Weights of a small mixture-of-experts language model, trained from scratch on English Wikipedia: width 160, 37.6M parameters.
Below are experts of layer 2 (counted from 0) of a mixture-of-experts language model. Rows are named router (the router's row for the expert), up (a neuron's input weights, with its number) and show model dimensions 80-159. Each number is 200 + 30 x the weight over its row's rms, rounded and kept within 0 to 999.
After each expert's rows: a language model's description of what the expert responds to. This comes from a sample of Wikipedia text that the model never trained on.

# expert 41
router,185,178,211,169,175,178,179,228,202,184,262,160,233,241,219,184,247,162,218,181,213,208,246,172,196,168,184,232,238,205,184,195,186,198,228,203,187,217,157,239,198,200,202,282,221,210,161,177,184,142,201,238,245,245,245,230,210,188,188,202,151,222,171,177,202,225,193,248,202,215,190,228,174,231,202,129,167,262,166,163
up0,251,196,239,217,180,223,229,180,221,200,221,162,187,201,197,219,207,182,194,245,214,134,202,215,191,207,183,176,193,136,192,227,178,214,170,219,112,171,239,176,268,227,216,289,253,233,184,128,205,150,223,197,228,175,217,180,259,183,204,177,222,229,173,172,180,212,207,226,175,227,190,254,205,190,189,221,172,177,200,254
up1,234,208,212,177,203,246,225,240,223,174,207,200,193,230,199,189,194,199,226,210,252,162,177,214,171,179,159,169,255,210,165,161,175,190,154,167,211,246,193,143,201,217,228,200,205,143,154,178,238,229,182,227,169,232,212,224,193,209,142,213,187,241,201,188,196,185,243,200,186,211,228,186,197,202,200,219,201,237,237,205
up2,139,229,209,201,199,205,198,209,292,222,194,194,246,172,158,200,172,226,168,227,171,165,181,205,193,122,203,200,183,227,209,122,229,154,151,217,167,216,224,171,247,158,207,220,160,249,205,180,141,185,200,184,227,218,231,245,200,174,217,198,203,247,175,212,199,192,195,236,172,243,200,161,191,166,235,178,221,182,149,198
up3,212,197,197,212,211,156,209,253,220,238,178,196,206,248,180,221,179,218,253,164,212,172,167,214,199,210,158,133,211,222,193,176,209,193,224,192,185,200,154,146,178,214,131,188,217,174,151,130,194,130,171,260,171,205,253,205,173,144,187,148,163,218,205,256,203,170,218,192,161,255,203,241,202,182,157,172,166,191,226,146
up4,194,176,222,219,258,159,256,227,173,203,194,190,214,185,238,151,215,205,224,249,212,158,198,215,202,222,199,205,183,183,202,243,214,199,226,167,230,250,191,235,186,195,210,197,140,208,196,170,218,177,175,238,202,161,225,229,283,157,174,215,162,166,192,175,201,243,219,133,209,187,217,210,186,205,170,230,205,132,205,155
What it handles: Pieces after capital letters

# expert 30
router,161,176,256,202,198,113,179,184,246,162,207,285,176,203,179,219,199,150,227,192,179,196,206,268,242,245,149,235,176,198,225,222,231,245,231,231,199,229,132,235,186,178,141,175,185,221,204,234,195,172,235,248,174,199,215,176,209,186,221,153,231,172,212,201,191,197,182,189,225,188,179,170,166,155,165,188,245,202,240,199
up0,155,268,220,219,164,163,244,208,174,209,237,209,177,236,182,211,212,177,181,201,196,205,172,241,186,240,226,237,152,185,226,181,222,188,181,208,251,223,229,204,218,205,217,214,159,236,211,193,260,286,239,252,215,206,178,181,239,199,238,138,171,133,233,196,176,227,209,191,173,169,206,190,209,198,256,179,231,232,224,239
up1,219,247,235,219,256,208,179,228,180,168,160,262,238,199,166,229,176,201,206,158,179,198,197,208,166,155,228,190,236,173,198,212,193,164,200,227,224,212,165,221,145,180,175,226,217,268,183,138,226,182,240,207,201,172,216,192,184,197,207,212,205,247,166,140,202,204,205,233,176,193,171,262,274,216,204,173,214,195,185,164
up2,173,182,201,214,236,131,203,169,202,231,170,226,185,202,180,219,232,216,195,193,246,178,193,119,217,174,193,187,233,230,253,220,198,192,166,181,167,169,212,148,184,193,192,219,191,168,236,181,196,208,192,146,228,171,138,209,189,170,231,175,189,210,210,198,234,183,155,255,178,249,180,202,227,202,244,224,197,209,243,146
up3,237,172,212,236,160,197,237,205,208,177,162,151,214,168,262,237,218,263,168,220,161,189,127,198,210,210,197,190,216,251,200,218,212,193,214,227,205,224,169,187,149,161,192,191,188,177,192,185,212,176,188,212,209,227,240,159,187,171,229,183,162,212,220,212,211,210,214,226,158,210,192,228,243,206,246,165,187,175,249,199
up4,229,226,220,205,220,238,201,183,191,192,148,155,171,245,106,218,193,239,244,145,203,209,179,209,163,240,176,198,214,216,197,188,218,203,148,155,174,172,247,222,185,203,231,192,124,217,187,164,224,151,168,225,219,188,165,165,209,220,216,171,216,209,207,205,141,235,225,199,288,175,149,198,185,230,180,237,190,221,222,165
What it handles: Word pieces in compounds

# expert 7
router,210,223,180,133,167,220,194,198,184,189,186,138,267,217,173,177,150,194,202,192,216,206,240,169,199,152,222,246,214,199,146,219,164,158,200,238,199,240,136,237,219,208,211,188,250,187,208,233,162,197,173,202,201,215,239,210,173,228,205,269,222,180,211,180,184,259,219,196,196,250,165,229,229,209,264,191,193,225,199,209
up0,189,236,196,217,202,173,193,195,229,231,195,221,227,188,195,216,211,222,188,205,171,189,176,133,246,183,193,198,171,219,134,176,164,160,143,153,185,188,209,169,188,237,212,222,148,162,207,190,254,235,205,177,175,193,204,202,196,224,116,242,169,200,192,176,153,207,221,240,185,220,140,240,248,241,218,157,241,198,149,254
up1,193,278,239,202,183,143,180,283,187,164,183,184,180,219,271,223,163,222,159,232,245,149,263,169,188,238,195,197,204,216,252,217,228,184,155,172,226,211,220,137,152,162,223,200,156,198,185,208,234,251,188,201,196,184,223,222,145,183,189,237,203,192,197,224,192,258,223,186,177,218,209,190,224,162,171,210,214,167,135,163
up2,177,195,200,169,201,224,195,227,209,213,206,184,146,208,224,177,199,180,195,179,180,203,215,180,251,217,189,221,212,136,234,165,209,224,193,244,253,223,234,235,154,227,248,110,155,226,232,216,182,161,178,153,208,117,168,158,193,215,196,240,217,157,200,195,138,214,244,208,233,253,209,178,171,189,180,216,224,202,190,191
up3,149,203,237,211,176,200,201,253,192,145,189,260,199,217,185,242,173,179,199,245,195,196,178,181,192,214,202,212,168,185,231,247,190,211,200,221,237,152,163,166,199,213,236,252,244,155,175,194,128,204,249,236,231,191,231,188,129,230,208,236,156,148,189,217,181,229,241,264,198,200,236,159,224,203,219,194,178,180,256,196
up4,252,157,228,213,243,244,225,205,210,220,228,262,208,183,199,152,227,198,149,169,168,238,181,170,227,214,155,173,200,161,188,213,202,177,205,185,180,251,173,200,166,216,185,233,252,164,219,169,224,229,168,199,220,163,175,163,153,205,194,220,246,191,152,222,190,195,200,200,210,203,156,164,213,205,175,206,234,178,188,255
What it handles: Second word pieces

# expert 38
router,232,204,223,174,188,156,198,181,189,183,191,208,206,202,204,190,213,193,218,204,195,243,227,201,217,199,178,207,206,157,189,201,187,192,257,174,133,163,276,200,222,194,189,164,196,175,182,172,178,179,172,236,228,269,232,230,227,215,188,221,199,234,191,182,220,166,180,260,229,240,199,195,196,206,179,175,150,206,210,206
up0,223,125,198,156,251,183,157,258,208,193,203,147,205,210,204,176,206,209,157,172,189,206,199,153,171,212,243,130,216,164,168,230,203,204,160,140,218,177,198,176,205,211,128,248,178,157,198,149,190,179,219,144,177,197,238,209,246,180,205,202,193,205,222,199,205,208,215,233,201,182,152,198,219,200,218,208,181,187,244,203
up1,147,272,227,179,198,208,233,196,154,204,192,214,235,174,217,192,157,235,181,187,208,186,163,178,195,220,194,195,133,207,248,186,148,205,190,157,213,215,273,176,213,243,276,181,206,234,172,175,159,187,191,191,218,151,169,173,226,153,220,180,214,193,243,160,164,202,248,194,211,227,263,186,211,222,187,187,198,178,220,140
up2,197,197,200,171,248,224,179,172,217,228,203,222,212,214,227,190,186,216,171,219,165,155,196,178,218,154,224,194,175,171,193,207,210,150,182,200,189,209,184,204,188,223,205,186,157,195,215,219,192,259,195,173,208,198,239,175,218,250,217,223,192,179,184,214,145,171,263,193,207,183,206,189,169,178,224,174,180,199,223,197
up3,203,246,221,187,189,203,220,217,149,206,185,211,232,191,189,239,215,206,231,191,219,178,205,159,215,235,207,181,215,287,177,222,177,198,179,160,219,224,174,152,195,182,179,182,231,247,197,199,188,196,167,189,143,200,229,193,61,219,192,234,182,195,138,219,201,207,146,202,180,179,244,196,181,167,198,135,192,178,158,227
up4,190,125,240,193,164,200,187,186,239,206,183,197,212,151,178,165,194,189,192,168,191,218,150,192,185,160,201,162,164,189,233,204,163,207,201,158,251,158,215,183,182,208,203,263,177,213,190,197,275,222,189,211,169,190,220,162,187,179,216,206,189,147,156,174,144,236,229,217,234,208,203,242,194,224,172,221,189,224,237,184
What it handles: Piece after F or f

# expert 21
router,233,201,186,259,163,203,218,161,202,194,167,214,182,224,184,206,176,225,248,250,218,166,217,244,225,225,127,217,182,203,166,191,206,196,240,236,202,166,234,203,219,188,168,155,176,197,185,245,186,186,169,197,189,237,177,235,233,223,149,197,220,197,214,205,206,210,219,215,180,169,202,173,153,138,122,164,206,194,215,200
up0,191,212,234,210,203,187,218,182,170,209,190,210,228,170,146,193,197,195,157,227,184,232,195,170,188,199,174,204,213,179,216,246,160,205,197,168,189,254,177,253,238,209,191,165,209,192,202,214,220,183,214,231,183,180,165,165,219,225,184,173,143,152,243,146,158,195,170,169,218,191,179,179,248,212,194,154,213,236,255,173
up1,229,177,167,201,233,204,163,267,217,187,230,195,249,149,209,186,255,178,159,185,213,172,157,188,227,195,233,198,191,194,242,166,204,185,211,218,199,183,222,191,256,214,193,207,247,199,150,173,227,229,157,175,141,257,232,211,245,260,174,142,176,203,191,211,237,133,203,193,233,232,186,228,217,152,201,223,229,209,168,210
up2,205,261,185,198,176,164,176,229,179,191,205,217,155,236,206,177,196,188,163,178,208,140,166,210,147,152,194,175,230,237,243,237,199,209,237,210,165,214,207,179,230,200,248,182,172,178,207,187,186,145,195,182,186,177,212,199,255,174,164,221,182,213,187,228,211,162,142,232,155,187,212,201,232,234,199,200,186,211,196,174
up3,187,189,163,198,246,211,216,215,234,238,216,155,203,208,253,212,232,187,192,196,208,210,158,209,172,235,215,216,151,156,213,202,174,240,182,161,238,215,213,229,186,240,199,179,151,255,160,177,184,158,204,177,247,202,201,170,162,263,199,201,218,240,166,221,196,219,228,218,235,200,168,235,207,249,198,193,150,187,262,151
up4,211,195,204,172,223,244,242,234,170,181,245,189,237,202,226,164,202,208,223,199,175,179,201,223,202,143,210,189,228,200,173,193,149,157,248,182,224,214,180,108,237,187,220,230,258,255,188,215,238,209,230,129,206,171,255,165,199,176,229,187,260,173,169,220,223,194,261,226,170,212,209,147,230,196,177,206,191,236,216,203
What it handles: Agent suffix -er

# expert 17
router,162,165,200,149,172,241,179,172,201,172,196,244,252,255,161,185,181,285,243,210,228,157,212,219,165,153,174,216,182,196,171,227,157,163,205,209,161,155,149,224,227,210,192,214,237,225,175,257,198,195,249,232,203,228,245,257,235,237,181,200,209,194,200,194,208,208,178,206,172,220,203,228,199,180,194,250,169,204,185,225
up0,188,220,200,160,182,135,229,207,192,187,208,180,192,145,214,193,232,210,262,200,185,179,184,142,204,254,174,183,251,205,160,181,227,122,242,236,187,170,195,158,199,240,239,256,159,168,209,196,230,192,155,154,221,200,234,206,184,185,211,231,212,168,104,209,200,172,194,193,214,205,168,225,159,194,217,140,169,207,200,216
up1,167,195,235,184,157,238,187,232,218,177,210,173,204,205,197,185,201,221,176,222,219,292,227,186,244,195,237,188,198,159,217,154,204,220,226,173,183,173,131,220,224,232,153,230,205,181,199,224,197,155,185,188,184,240,195,169,175,200,185,188,198,171,192,203,163,192,210,200,179,234,241,215,186,223,217,139,209,222,215,281
up2,198,265,190,169,213,207,180,185,180,194,242,182,191,220,237,192,260,237,208,245,166,205,204,218,179,199,221,198,165,201,146,169,206,177,170,216,174,146,142,192,253,183,168,219,245,210,197,179,210,179,272,208,150,219,192,187,167,158,183,175,216,204,241,248,286,203,172,196,235,198,213,177,176,211,191,220,218,173,156,217
up3,189,200,213,209,209,179,175,207,170,129,182,183,173,200,215,181,225,199,227,190,155,164,139,228,150,224,248,167,250,176,146,145,199,154,187,175,186,180,192,193,146,158,214,264,229,195,215,238,275,186,155,155,198,182,196,223,198,173,290,173,187,199,188,181,199,224,274,209,196,199,214,192,183,223,226,238,235,207,147,215
up4,210,206,165,189,188,184,156,222,178,229,166,234,296,199,220,212,181,208,166,175,233,197,186,166,199,206,200,194,162,222,238,220,195,130,152,235,234,197,183,206,244,193,191,220,209,209,243,194,247,181,213,222,183,246,222,146,242,214,232,139,175,204,186,207,188,212,198,188,202,178,239,194,135,222,235,198,199,205,196,220
What it handles: Word-final and, scattered pieces